{
  "n_experts": 32,
  "d_shared_expert": 0,
  "moe_layers": [0, 2, 4, 6, 8],
  "router_score": "softmax",
  "normalize_top_k": false,
  "routed_scale": 5.66,
  "balance_loss": 0.00254,
  "optimizer": "soap_variant",
  "beta2": 0.95,
  "grad_clip": 0.5,
  "train_tokens": 268000000
}
Below are experts of layer 4 (counted from 0) of a mixture-of-experts language model. Rows are named router (the router's row for the expert), gate (a neuron's input weights, with its number), up (a neuron's input weights, with its number) and show model dimensions 0-95. Each number is 500 + 25 x the weight over its row's rms, rounded and kept within 0 to 999. Numbers have three digits each.
Before each expert's rows: "gets" lists some tokens that make up at least twice as much of what it gets as of all text; "comes after" lists some tokens at least twice as common just before its tokens as in all text. This comes from a sample of Wikipedia text that the model never trained on. Tokens count by the router's weight.

# expert 3
gets: "'", "==", "\"", "===", "== ", "=== "
comes after: "\n\n", "also", "Women", "). ", "People", "Men"
router:512433490465460493467483523465540489506466464525484504459469533472478468518519484507550507495464504462485475482493481478488512512534476501520487506532544479464530504505516510472490475462459523461474522509517487503525466528521486482505465522458485529495513486531539527473483498527502468479
gate3:463479495500502486511468507530491489475450517548449460495530502495514508542508533448503532539505500534475476518477471514540496530509482468523506493545490485494513501456476505511521455523502461539532498511489506502509501470470500493504494490483504522501495560497514535463493488472493512525
up3:535516508504476508494526491463489520498552480491529532501482487535474486476489443547509462470504493495512526464523545503463489472493516526464480506455498511500494489537529497504469544467518522466462500494499492500483503532516512495481534514526523471505498452503465474537510520521517495502
gate4:504513501538517530501486497522490509473445508497497517508472485500491494477504495511529491504489461500489514474478524538537487457494528520472450483527528523471496461489502540483529482476475485480492475521515484478567523514469521537480500502520505485495537523481503524499491491509453513536
up4:524547457504501483459488465510565459524514575522533490537487491548496479529492496440493544478463516448473544502525474492509515484537500470536495465485493511504480518496501484537505480487508470491497462545518528512467497543518531490523465497520543487491504525498543489506487459515500508482
gate5:494449469533508504510533485492495515486475515519511469507500463549513466494516502469491504505466504462487488510513512490485493528498485521513568463493492490498452550506513473498523485454492513489509523496473485494541483497522513499482470514537494485530463487516528445527491521478508536531
up5:471529466505523554539494509505490480430486512468497472498484466492527561529489476525556498533557499539480496475475489520511518515490518474555436520511523499488524475509531536513471499499514510526485508465485505514481505539521498481499471496469515493525493473506540500487520575469484530543
gate6:482497485521500499494479451498475515477510482480513486541494533529484485472490497506465443518501508491563521494463445484513506508479552547550499529553491483492525510505485497494485476516539524506481528517514526480472503476532505507513522508501504529492521488465478518505475492523460501491
up6:494472506493430436499457478468487513489542485548501474504524522529525514502487506467452485494482546486550500468479514471535555505518526505505522497485494524494516447523521507497469506511485485482488512482511458500470496550477465503499495533446539496512511488500507495552525505513510513472
gate7:453515514517465535545489498514501515535544513515552478475500492538497508518474514481483483493488559515499487483509501478482519490532471506520474520485504487519478552478500519522510476512510512442472487480506530486494502486525518528473475465502508523489522514537493541535517512485523460475
up7:552471488483524477456493511492490478464458471479443548516503527477502513460533499492500515501507458488475485522507499508499476494476519496463517482499531492460523484515518491488500536471489501529510492527513456510494512500488506488503528502479480468538510486455494460470482471527481542528
gate8:506537512524479511496466506528467516477528516489463522512487504504518470498525487511492491455543536457519523481472505523480501513487518542505498533474465497500464545502470483458506540530474510532516503510524466478489497508476496516527474502465529497498460454526504549494488495506476516553
up8:484461527560505497509484529522500510450520464549480501489529505481519472481491532473519510560523509492480506517457501494525477509541522513546510515529551501498538469470536524518524461505522484508496509503516463469527488538483478487457504495478500498519528541469485459492475535494542502477
gate9:532484478470526456498532509489485490470492450513502505489498477484500528508506562503503461485537489521555513509511496530499517487519503511506475535468508527469492514482513514507510489491506443485512518511514535512535466487451509504490478514470513525504526491457485538455538526494508464481
up9:500479513537516515513480511509527509461473487507461505477477488427494501529454504504543472494483480482496537494492520528482523488539509510500504477497475525488513513508518527494506500530491468519495475473481470517489527479488482490469506513536509493497522556484531470514518484500470473466
gate10:497508511514499486484512439495509475499487486553517488504502448519472495530502527512488547450475509499519445496477529472468483513523543526471506536498497543497474511510507452530497500487523481447531480470486504552482531483530535508507510507472495491506441512562523495525492433474501480491
up10:477512461513524492499489504475567487522524504504485481506500501517477489526529512482480498527484488466506499506461492527463454503448501482536468485465482525444458457525517537488490484456547536508467496524488478499526460501487496488463535443528484523475478476475467505513512508482507483482
gate11:508494510552501496473469496486543479496528501492466489510485521507522489486511482464503499540486513449534538495516490510477473506540502496512508494524504494514454488445438482536469528477491479491526482522451506461519518523482533507513511492536498518473542522472489498514461513472490475454
up11:489483535457519498527539520509477484527495455500508490513500491508492528519485530537518506455496524530452472504519514504500524479451535538535497512457479533451538504551536522483509522473518522515511529469507489542522474467538461490461510488488490442505455516481516509485507462522493525539
gate12:482531536517504513523511478509504522519469472478468529526503511498498480516524462496534523508507497526517514539497544554469507502516465460465494487522505505502493476468478512534544477526467523523498501474516493511503478453521487526512476519496463500510463535447497526554465499558528493476
up12:503451533481515551477529500515505540520483447537507468486485472514528456527518512499496496526552494533501478530499480492568489534492491486469510487528502541500488489444511491489482504494478524513502526497541488470509465519514533496512505484540454509488489522511472468466485483459472487451
gate13:539489501518501508520505495482493572509531496517477496518500484461500488516530533523496479528533544497481516484520499463524530502554525488533506464524486479536526460523541507492499473504481495459517508515496493518511478527500482532520517527540524491526524482484540491540517511535505504534
up13:501486509479550502533511473507521480503464489498505516484488515503502503498513454490495504532509491481509484493522510515539495409462478467477493541472508523509461511462496535483527493487463486505483453495512498488528458457470497533486525486469506515484483535529476481488494482456464518471
gate14:532490504467539510489514468515486501480478501484520502516487486487487478496483472515504523522505476549532496446493493509525464495518460546527517533529526479520505496514511542514490513507468501497515508505425508537485482503483518496507521518492489527495525475501476498513515477544518506509
up14:475522459480466499503520493493521519522526501485550499498482487508489501474478496462482525504511551481560501510528433446480517468480537496523497540479480524510490461495528513497467495521544475474544531516511487483490535482528432497472478552506509459508484515524522504498477515451498477503
gate15:587507539509530478458521476469482500478485497493510509496533500492521533475505487495508467500500516487527470501512542491536512493535487532545501499441519512490522518555494489467507498500540503495482531515487463536511493511524511491503478481487508551487473492510506492457494490529483510560
up15:475512491501549502500524457524511483526479514494483515494514508559519513540485537517528459504511461493523513519498508496471477534493495486524540492517518519488521514521499507475538494527534478467503457492461563513498502529497480510525526474480470531481538485497476518515524535473499546506
gate16:444501467485511488512457546437510510484482545500502533586499494518514527489546493485494502508562535516502502499522516461507504496527467527508458519525451492474523524499500498489484475498496471526535502481490518521500496497510503519492502502519496480484488472472501522494529491444499508499
up16:517521503505494498472472485535479493530512506514519486470517465495479484459479502485518497510476479491492540487497468498516499511497541496459525488511512478538510463516470519501523538497501499528487495526473462496469500515506495503491492466509501490490507526528480463493510440545495481495
gate17:500441446469516564472495519489497518471464496471510511555535494503528511536503537471519546496465514521521479489487510482508499495523527497517490500485472491466469496478535503507494492526492508545503503552507522476471538503550453494455517484503516500525475515545469495491488511505480503475
up17:521493486488486523552462489510501488481507475465510511519508483477507518475509502517520466449511505495506515523491473457510524501497496527481471491542510507471516503541523529506498524490491493543502448511475438532481470527488532483497512488550464478537493495490519442475496499529478497509
gate18:473521495508501476466492488458504493489515548495504543536490447539465538535514530506524478526488467470475495537530504499534485505515536486510480521500493470520536538492527531523483529500479527502527473478523484503506524506497519506504509503483496469504487489478527521521506544506442482503
up18:515537468545521513505513531540463504482530475528488486460468547487550514529514498484452539477503552531515536497487531486474533492489530521516503527536504476503444484474501533526527534529493502490493536512499499498526483510483478485490502489501491477528464518478507464470440482517535498503
gate19:465505527546505522487501524533522519492472547485524503464508519515491488498505511449473466497501511505497486499480535494497470481536463451475476481482505500519482556463529484500500501574510508482492473503501543483479491484475569537521505521524449485503540508493484508537501516534504484484
up19:471518519546491492488490521492545532531474495480512533474510553464498480478530514445498479495470522524508516489510521520478476486535481437514481471487511467500480537471510511520486503553487506510496490513511538485488485486491567530509512518514448521516527498480514517520507465528515512459
gate20:469519460537474533485516490564501502471476490534495539521500494482496478492488483511490496476530496499525486509494501517466493505510465479485487466466497524509483501555522473510517524468556523524509549509495561500485455491557538503490486476505474508524522494477481550484488531557501518505
up20:485487456501522517482499501567525511457450504484507491530486480448527472466533499520462469511478496493475503527513501551460458492480490460489481513466482510471443464536486465485512491495554524540498526466511517490472476459506482496486493460518512443522527470450500510493530524531525469524
gate21:528474513511502506525530505495525521441534495470490521518528462509504485500533531545507538445491504493487497488535475502491516458474485508491523472499455527483528490512489496488491515484468492507494454495479516475506482526548499503504487520482495548495497513511486511483473466508506515524
up21:486537482433497465535507516514501493466516529549570479480477485524545526480513508562490492526493497481507469476473527504522487474482522483472520521507476464482489519494498490466475487514500511469520496518450480490481510517454468524479488447465507493506490512499515423476497503458468479507
gate22:499516479487492521497518523527489500476552482516497547464495478496538476503482509470497540482527548533480515483485476473519472541443500476504481512488482552503499473490494515498489501569474529495491488525467533505461535499525466493502500512495523504461518497509495509521535516492485556475
up22:516501494487481543471519514529510510480524489489506556497491465500538467505502512488502542506523527517491519466505455445485489535467478457506475503479487558516498479516495497497459487576463514499506499506482535510450528490525471508502482526479528500457492502504521517524544519496520545476
gate23:513498508463504504503527524537528449496450501518470494538489528542504500492482484464516505492521479531534502536514472529522498516501482536503488478521523505501472513535490511481495502499458497485465467475540485512491449548489502497448475490523497520520469527466475501501503511496447520504
up23:501558484486486485485531449540514486456479540500517519476486491521516533545499514472529481514498469475536511515508513528516516554540523536517464527502490458550478519532501490504462487498477520473501488500508462504505518503511460504485470504513497515535515493509504482496535500499493519550
gate24:512519546509484494443492533482522445492493523453465452481492517487507531508484497540506473517494502462472467518476489477542515505465458510477465475497480510499504488444521459501484473534532445477481502517521456472515501474507497538539532496512483508519505496462503490503499491504508521480
up24:488471507514472500519495514554484487520535497575517528465472519490514510506512507524515521532503526486498568479528517514488491496481469520483513506517547473537476485500488461515533464506509508492512505510487492520525525549457511502508450485456497502478493504519478501534527545498519495546

# expert 25
gets: "the ", "The ", "s ", "his ", "their ", "its "
comes after: "of ", "'", "in ", ". ", "to ", "for "
router:518515455519445489478532444456497458476512509458455473501531525515511485532526530533538502459499517469474445535502463500524485492493530513491539525469467497505498522509538494453514498484472479524550500481500492490476488455493498489490470469509505506474514503523532534502533525525489479476
gate3:491492510498477445531472517484486479471511491532519463505495481523490489496512465516487509537506486535523547524500512497511522480489524510513494500556485548490502479530504509513529460483532462463496491526486475523510489486528523566531496487454532503534491518537509470473489476489540504468
up3:518486499522481439549494500481462501510525476557522471504528456518495509525497464490471496520466507515532550526499527506496545494491521476485502522520476551498500503492515499502525458477514476484469505513470504504509495468488551541507474510472508519550501521526499446493497483505501511464
gate4:535524510503465524490476498536500488493469544506506477521520484471527528483488549529486485565460492492524502494455539511506487485483499509497463495470490500491437471492493512529536455509498539471442504532515518518515474509482470495488527505486462507447485501482494527491525481536498479478
up4:511518484510463491534491522505493543506465522461488467502510489471516525510489539541478506535477523497495485483447484492501478489507519488517485504472481448492416504489528526535500473478498541475452501532526514500538480508470503499519521474485446480436468499477518516493500477554492471489
gate5:500540483502546500495490508494514506487467511481473477514508466509467525518475491504506474488486490469498503534495505480539484484508524494486475511482538485512471453516445496519486481517452464519481521549511479526474497522509482515516540492472555487516469497484482472486500445449548464520
up5:485493501512538460496523489484534517449486509503537508530506490481466536534499553517506515513506499466488464561498519453507465512515481498522480443560529527502508553512496490482499507470471464517468525500517448558487532501481512515509486516472525520535461464479459478486486465443528484512
gate6:497472517471491452551503503501481527488525456483504508551486486470470473456514474528537506458485561491550477519486465515511501511479534511518527491509467520494470466487478509512482526487473464533494443510520486482495479485462454503493440529495461495489517465510497523514480484477483526496
up6:549485494526483529503473437512472483504486519503496431472479552496489493534561506488480517533452533474470539464473514466460505444507472536515492463459506492465542544500515507529513494501488502524506500481547517499541502464510533502533482458500556485510480517488538524499516492513507482502
gate7:518469484436496496531454517497445527488484481466517521470497541490484486503474489505468520494513522516512459516530519508480510491495483508505446473520511495547482545473449506502493500531508470554487478492520508484501481500475511535481524493507478524489534489524435525503536528568513503483
up7:468522554554527509499550491509545475499508542528505489526506434517528518484529516496503490498513440482501545510464477489506478518489514496506525527480481516481532444528531486503513511447514524458518527502461511504495517502510500480532481510511506476494465523475557452478458483452484497522
gate8:449470470474503482514540524523531506503514514562520485502488494514504535468506467471523476525496460468484475541505510527542484519486524546465485510548532517497495492447513528477504526531463550534480508488494465523461492518538541506509525502496543480500478489461496472562534517491532484500
up8:470529492496494466498508525500502517478483496528482487488494530548519526487475499547489497491515509495497492514533491506506512560571463558505469529546546511507555495480541473529468484522471537492482534551474508474457471499522480501502555490488496515514510454486526510522505535485483500445
gate9:518508476477524522534514531520458486515479487486482455536517502509521554519506484518490510495516499529548470500479479498526526463526471487489474509488498509543534486491488456485480512482498498513472509506518513504458507486476470501445512515494485524526513502513489492505488470544456501492
up9:505516507509468496474449529433533471524508520490469536481481476485496463500489521457478509510508503492447522512530518505510477527488486490486499519493499495465541518549544495501472487530483478478532531505492487508542499530458527500527471544535522468482481526508521513530478529469538506511
gate10:521536489493494509448497515514514498507448557439516498508497491511480492480442515538475493502493503455495517459461519530458492508497462537529488473441561501428464532491480498524488467536493476489442471521487472496499461520535474469518509504486471516478515535521496490514484461473497479532
up10:473502456471481507509443495482509465480544509517498525538547475547496472465513499497496540518460449522502485494522509456530512516482482532508484561485454473538532525494558503521513516450497506498477498525512533493496549509525517503536485494539435466506486497494481511500502462510477520501
gate11:481515492469540472444488511514518494543453485474507498470496480526517497527500446543512471543484527462497489527473528457515533480505488530542463490507495523468517469483490513433540478533510490523488450505522500456479536517483506490487533496443527501476508548493484457518502484502505559511
up11:463486486475537507514528509507495513500481462502498511487497489518530496525478511489546497477495464458540482525501498518518491554506516493494524530504449500485466456512488502482508484490532520493440477477518496540480481478527467475478479508480491489475497495516510495489527515503487472515
gate12:512479529506559502491550470508524537494517498502464485464508487525532504505481495470511440503494488504478482521474540546491504522489502511470516500485504537507507514476517498481465488502506525559522535452524492505547508467538496518495539513514483444470533477496503512432511524504510504517
up12:498515472522458436505459516490493456508483529495540499539504529505508491517485502528484536493495491488491542504494510460524490460545524450550477476490496458488493498498503518550498500516507494454497477548457502486510501553490516489476455504508522533527474521501483502535469487505525477488
gate13:503532494455498560478464469482530533475501522474497481469483481477512521510512499506539483522513500505532537527469481515481496444460504485455509502541482507521484500557526484494498493467473510526524491472510486529470500499495544499508478509513517478520499469513489494482505474463471467502
up13:520487486448520561464500470482522537472495522459525463457521468489485505523520511504538465514524525522501539507510480508464462468461497508455509471537471505499493511518505511481483502468475532493498518476514471502462520521512516505493518494526503494500503468497502509457517486478498463518
gate14:495492487466504517497557533525537467500511461484511453468509494502470523501523457489467475473489547497476506545475494532512522492542486496476504522506495499530521543511492546459451478504522510448579483480478496513513534490506555461474518539505480509502503523496485506485514502473474474490
up14:545502529509533447521481471494465477513511504509480537572496490513527479548534535504554513484519475524538490437519488479479511494491504516472492480458543505506503496489474503474548495500441512555493527512530494478478475486509460511502512484481502484507504467503469458504501508477518486479
gate15:466485505538481521500486542464492482459502474534483525488549517481479496487493513519511529509469538496488537471504439478458503495508483484521485485484499549469485530499476494474497470484493445523517484533512505521538512515507498523504466507538493465450488530495508503482522470502464528518
up15:526518492469512482499512481526489511513488537482525466529459478515503501500507493460486481508526484499483453535472570509574480476498519522482507505487493453539483505503509520520474516511540544472480532487485488486460469520495490485483538495491502550548524474545510525513481532495512473487
gate16:456490452514520518527526452480508532502476533503508491479530491517520515482510511500515520512511478500504537465514481535498522487497492542510476543447481526493526491498485544533505510455526541503493522488522472515536529506482459521458540488488484496477528504477500496505504476523505506518
up16:581535540535541475536485483502464485521540460512527471506499507462500521533469494517481505512507485464478521559480530521507465469525517503526528544514504505518486496492484489485493500455485436499525489535523556517478495483534478522522477509488519508519497512501477503520499516521494484502
gate17:482486555538478460538515496482527457539550528507515554501522484492482556546485504510459554503529476507522485513492489507464517499518447514518469546511456534433460532489492491472498504533524504515502474470530465512536500479478507495481519465531500484521490471491515515503482531536509509472
up17:490489538533474468523516510490522446554553515500505552486525492489474556540489500506478531491501484509509481502488494505466500500512441503519468539523460546440466537501500488462488504524509505505497489472528460528530513463495531481484515466537513498529503476501515523509481522562513514468
gate18:544460493506527508489443511496466491508520526529496544487519467468517501428492495487498552441562482473509508497516499483513485475502486510538501493507463513471497490518519533501484478480493509468494496493504509548535538498530495531534485458547500448484489523481486497526521463538519500471
up18:476531505503508510486521491490528503506496488500507491520481516508477487507503481542505443569461523540494499483521531512467520495522510477464480498498497524544479498483437516516523504549539492512449492514514464502493440515513489467512495534453484551490489501519493554458495510479493507482
gate19:477464461505551496487486520503549527440509504513521500542516456457565514453473487491457545484473518516503485493483483512509515550484540551499507515509504478486524497492507502555479487497540496495517505502510479457540542499542448487515509507485479477470498497489498492478514482503521480489
up19:482458506499522491444485511541492470495459528515536495513535475469507516485462472476424518538443537494501502497481457483536497502534513508512486483499509471489457516532476510517510507507503428489465524497503491529506497497512499523499489525455486483468516488544512516495503498511510481495
gate20:517502492496538548519460481510459522486546461507520527463509478510521505481494476488482526516565513525520486545492465518464505542519508496483476487454499507492519495556506448486533499502481489522469449516498524513516523518490534532505517510527492509539489467491517490490497470503517493521
up20:495479487510498477527508502477538475507509528498499517507528523494503554479485529468508489472448532469517496418506511469514518479487504528517496476542504497496470524495509545471472492479537518462519523528522525521487535458508494495510532494470486505517489477494483505478477528494477479491
gate21:476554468462488473496504538481476548486498480517518533513520492451497507480484428498512518488496457532495487506471514507500509527433528501499498499504517500518486512510500509484491509537491489472467489520472461501524463515485514522464471502523494478510506473545511516523477468479516460511
up21:505473521563521540517498492532507510509499531546505515500510508527479505513452512480554501519504478512492523491528519457522545511523479459494472512475441451529479519516448519492533516466496497528501524480549535565469522491450508470487487495555545535455468479471484496500518538504513525489
gate22:512501498501524507468550543524482549521483480465485541516473500500506532478453469492483513520478465512520507489519463463498503425451484468524513495516489504471512541502481504530500505503507500508467514501490502534501511460509523522507525499492492470461501453527491514451480526479539502504
up22:507563520479496510565459452493467457493511514499449486490548465490476502475532486488537520537519511515481487521478488502470478547510481511501476485495545507535495493501532507493473476509515532465479485496490499499470513516508497491496499486522468461529485489524476514488462484502427504514
gate23:499493503471504523568526526487535545479511459498484489515462522464502456538501436491508494489508514490509535525511509509482446496459460509532531528507548498481489500533485484483517475508530543471500495480527475463502475473517514488525492473499463500490533497448487480460467527483495503479
up23:499517489519477517570494521501489535486486479488539504515475517499499516461524486502527460502528522520484464494560474531488502454473481492482500516541510489480480489503449538415528467507522499449511516475502514434494494547453513472511491476438532546543501482480506482514516527537526489474
gate24:510461521488503497510470529502492542519463529507529510538468465498497474552513526511496535476492537447532564510519517501525515480495497487453508486531491509495504505461493455540476510452504510489440479477434510497511475541496506499474502498539488503461526504511514509490511524493508524518
up24:505546517545446491509492483526498462509490480495450484484472509516469486516497538484491482493498476514548501471520501531484495498466469527520515511495442493498505485491477531477495485538515476484529509458545487534481486472466515474519497514462470485533490563516488482502503494504489486507

# expert 1
gets: "1", "0", "2", "3", "4", "7"
comes after: "(", "201", "200", "199", "198", "202"
router:515443511480475552549522473514508521518487490468534482453446473520463492492487559494513479522504532514514519487516472505488501490547542469537497484484537474527492505522469542509562544480501491519508533477530474537520498533534491514464516520479530471507451493473508460502525487501514519496
gate3:508514520503475500523544480558504481471490497534497496519482472467478485519497498474504511508507515502519545541545519485505489466534552494540533491464499518508500482507534498523495477546496497485501507540481515442512509493577496461547505485476518491510534512538483541541530510501488493483
up3:533520510488523503514460446510508460495506489508507537535481487505511515527493490469503456523509477505499492485517513472493461480515507482463485471523523495488531506517520515465489510549503532490500521473520550525526510513507499501502499503512515512510472492504474514525490488481472488513
gate4:523513490514488562479455471481491506468474497479493482517501508530507500495466536507469522483524506487492502511504551516498487497557471460503512494503504537503507560491530524488507506510501504495515517496444531499488512521482511501504500487538470485476466540499500529448487511505497540508
up4:520517514524495556505488510495468510445468526484503517493554527511484514482496534541473513518504535497515502496464482509500491537535462444478466457512451503502494528525529531504508495492502512489499520508510521521518520571478510519495492494522478492522511532481515528463496535482493542507
gate5:475480544493522479516488529484483480499522494503537503484470522476505500504464507503475508502517476532495502500485518483548507465460573454533474469473493459526541501514464496556544487552512485478470483499518515560498475514504505507500470494531495503485510511463545454491473481484482522550
up5:515521504449475450510508518472488505499452475556490470493497532493523525467506521493505534487534461504526491470491486516502510500507548473481465471511526507506506480473452503492486511536478513497459472520512497517484480531453500508514506531490490517519501504467511484523542530487530436492
gate6:515487500497508529529504533521508471480530442528487476465511497476505487487509544505501460505517498510522530483540510484443510502519510478504546515508523499521531444517498512485515470505471471534569462483529499476511494501471473534497491479518545457469467493498471519520515518465471484477
up6:554518525484463495514522510470491496490483497514505523482490499501476506457534494529525477521515483500515515519539530504498509483474488544484471454490492520549468519523469496501504510489505512483510510456494484486527523507485482475502497543493467515458428486530394493515494464505453483493
gate7:515464514480514493469517496479510452483504517521489492455463514549480508504506475489519526499560484530463491511497473481487496533472518499515507552529493466469510529521517498533550519489523504471544500530516497490487564461484532501522524493510512537548514522517511563462516503495489485508
up7:521480534481459515489544495494460492522527552485454481516490482481488532496520529536535471462483522508534494453509494538493522466503484500507530464473505488502517478505506525473490487531499468498472497483468521466525480488498463434519501455491481477475502480497499506527532458529475512476
gate8:484522523480516512493472463554501516514460507471528500480569532530508464537499535529479505488511487485472544492552527470483491505499519466523507516534460480486492515506487516486532511499533496522452542533485523502518538498477503442478515495465495512471522514489478454480488505537509538485
up8:467449545521544465504485476564484529501497459490500479560530480485499516490545503515492528529523478478480499508491480489492536488499514476468500493517467483523510448519475470515488466510493524509494520512532462516511494490528495534501534519499523511528519513510502489493514491471519511512
gate9:477475493458526496529465511453506531485513453451443461505470514497508476498515541497493547516537460460523477482493517488539495447526493462505527483469485487524502474484497466492464529482465491526477516442478507500505501505488515547490510498504523507479533507488478542456490488445528507483
up9:513475486521485482486477528465498525477537486494474489489474529502484494537494546528524519517506485441528437506505535461554509500520523477485524489456512464520532517474496429487448533508493494568499514479495544513546512506474518522504508475514493520515527492508512461483477489510461544510
gate10:480521501496501496475538510486492525496510522538490522515446478477505521518506503480476479454489457514544491495509473472518463499456532489467522527532536516559508448474551522532499457487495515493510439463522513480483523523500523499515491510499528510482501496490554499485464494539507487458
up10:491500526477494506531499537510540503470505482478478465500540500455513500476477480533506509528538514512470524512512482538522524535510459522491509490543444447482503547483466549475493516521504483527494555458510498511481485521495531474477537500524472463542506515509509496541493544499487484512
gate11:473507523484472529469479509559411477527525459551499491547518502530493506504524497512495499502497499491517489485488514445487499525533497524481510481490511496567502485451465514486509543480486453527515464523506484492497461442482479539535538480506509525476494504493469476488472481481491497512
up11:527516469523521474536510504445568517506487539490504513459496498492489497516472519490497475513499513503492506519508506553500498466463497490506477513495510521429494509559528495506464459527540545461488513502509508505483541534506516481468475506474458474529500514513541520501529507531523509490
gate12:493429494479514513503492507559531524500491532540500493461504490515470515520549523458480490514529457477505488501502478554547522518499495455498485528473478516533507489503528493474471531507478507500508479487508515502509510501474490528482486492468456470491486522494478512502486538487468497494
up12:514524459495548493504513506516453490523552491485496488558549486484518463456463484514515523510490510513542459488485530482525471514463494555508485487508514517514493474511496500494476469487482530519466522499464499501480512491537519458547538479464516506491445507470518501565513481472553540519
gate13:479496495530492445535467538507524497476481472518525490520536468502512495502483506481467500501510526480505521516498468514536495488484472566482529512492541510523496515475498484485512498516497482529532503549523479479514458544524532490515472508531523517483475471536518505523520479499569482494
up13:492510501468512573449535469470435510510532508471475517475474544470466516459517475515534455505496480512513465479494545492486474478511503443539477493506468509502496477496501526491498510477503497493495490443506517526481517461493451505498506491463496478494538504473483490493495496487482513502
gate14:515483528503473517450485495504509508507536490503493485542506515564483505503497497494470510534497493530499517525494475477469486527498509498480502470468523492495508451482515474496462512520498483520482517521425476495516490514500511545481545457536499486454465457495494459514483517456524513476
up14:483464527512513535502494499494547541488501490528517487525509488545469488515554496488467538546534465525509529521535479500484470534515500546518453499480494479503492426481487521453498549477494465491476489501479514468541489486534519529526534472535498496446486513516485457515498503505503495475
gate15:507487559480480473496484481493493488500516446513520480535476480537477493523499506483503520513472503549522508462479491505521504520467487450519494481536516485560473501514503498543546527490483517485492476501507531529498495529479465493485489492483516428534468561501506524536530517475514479481
up15:447531481508510514487539488520488549464482503492520498541492510458467513494529462478514462478528459448476484485553467495501497487525459537479469521513571475478522475465495485496504497480522463517474535510521497524548511457538525473503495490482566508481504515526521450454502484492515543509
gate16:508492557472507473491546463478469501468491517488507534468462467491499460484487507541518471509513505480501476500497531478503532491484492471484545518468503493507492518511517453465522494434504526531521501502452493480534459544456490485487447483545520481527483535507485523473514537441482504513
up16:509509459529509505496457484486515501513506507534486466490537519504507539530500497449503525495488470507503540497537489564492473496529499527496486466521484476507541490490466562525468536575494463451506510483554515520499531474525485516508555496452483499473501457512507487510465448542465480419
gate17:465510516458459490498488537564448492474541539537488475550464500486505511527499499452534524500519503535506476504505525470475465520500530512485517492464521518501485510500501530509480485504481511535472501536468476464487493507522490462539456489529520447519522529481489513503531542532518488503
up17:511476482511480481463556436464518476517486504518526508515522518507499521482503528505475486500452492532527505447471515523463515443477529494510479484524503507502526476499509508474482492546536487494508512480518515510495513461478475520471528493499475541475476472516518502540490489469496498487
gate18:535481543511488545465514525510503494488524547527514506450499486507529510512498456521513542538552479510520518532471490480547461506542464484487489499510512505489545494508467466498467487492506483527481503542515501524537502503445506495546450484511507471517522508504500555510424519495476488537
up18:486512496460523463523454478495498498499480480484494512561538540479493496482490542459479494470470482502456500460534517525467533498462482520507503489499488513510470484502524546495533507510508503449520504450477514468463498473545495502456515528475487528471501443490498472486546467476523521469
gate19:531536545482503523513513501514558504489489484507514515465498485513520500497529512490517498494472505469470552524466489573544493483525508501517465522507552502503506503486513503445533475489502516545526531536509446486545488516507475482500469450509473492487513530522465532523461508519506537495
up19:502479542541483537498512512502487555474537479530513542462440486509507477498469511533534502542507510491493461494579504537542473495539513502522482508507527563485447492504536495474493489462513515525536516470515471476504481505510497519527500511489522492522496509534469513502495451512456488494
gate20:459502493489534532448491484465494468526463527501504537508467466510486475493498531513526502486508500473504541507572511539495566496540495498497531495457543505517501511535486479498451495526479515478502533480529477504505510529518492480501528501503496490454452492525511485479490552504497481487
up20:464538499477519511454475495473531514503513560496528548456450492549492506474491516467527507494532499472545538517524521546519534496530515472498521476458495492497527489529505498509485502486526541493462512489492510521471519489502517518458533511504480447481487529512525483466475549486453443507
gate21:511497552540486501513510525512481505504522477530512508504526488540501497484532537530501510495524509463502507502501490518503514474522510505475525503482492510489466510481488476504501517544515467535528522494510524499511479496530503498470484489512465497527487496497464519538530510536475478541
up21:518470474503478514488499494532504519493531430501512457519500480575434509498500539506487507502516508519504482481558516532521484516509501502499467522499515498515496510534501450498502494478460518498477495467492491521511494515501472503473529535489517511485485507492518502521490492478520510505
gate22:470483514455460500517517457525496486517503491483543493503504491535491532513495528521487529487504513512507487496488491466498540471540514473471488527531457505574504473448505467480460500493486486512520515475523461488460490522526466546530456499526503528520472524487572511528464514488551514524
up22:504473560500493502532513525501509512507496467501489468470509471470508482486489530468514532473528515486515505510488486479480501505504511489480476560526486498490509496506462486492506509501500473469522532525492506520487529501508488532484486499549502481481467473519534510536477517489507493468
gate23:448500558528443515508474495498471549505511485471477523512442502536528527524481516472485537479501510536520530516483458511504471525530511546534530515505531535531490513503529518462503545511483513495491484504494474492521504548497461511443478463509460466497472564500512517522513512478497465508
up23:454478559522448528524456512513457541506504463465487508542461488541512535507461503479480542477506504543508548512483490499512477511530514551508524478517533534513495510505523524464508536499452526503493500505509497507534510545505469492444488490495469483517450560504505518536515514482481493509
gate24:477450520514509512517460472501475574474493439494534456500521544511474510485488493572491470486491511523482526473524469504474502502490532458521508513520503513472473548479519521496493496492512485500486525495458495473488486567504494483506509523508483509506519502503508508553496510487527501503
up24:451517468469515521509500465537493498493517512519469525463516511463519493476538482513516522497544469505520479540523498429489522504446495514501544505484531476542503478502456505510464538506520478544517500513527462501515487532509513471497500492541471533509523557526524511462497479477491465521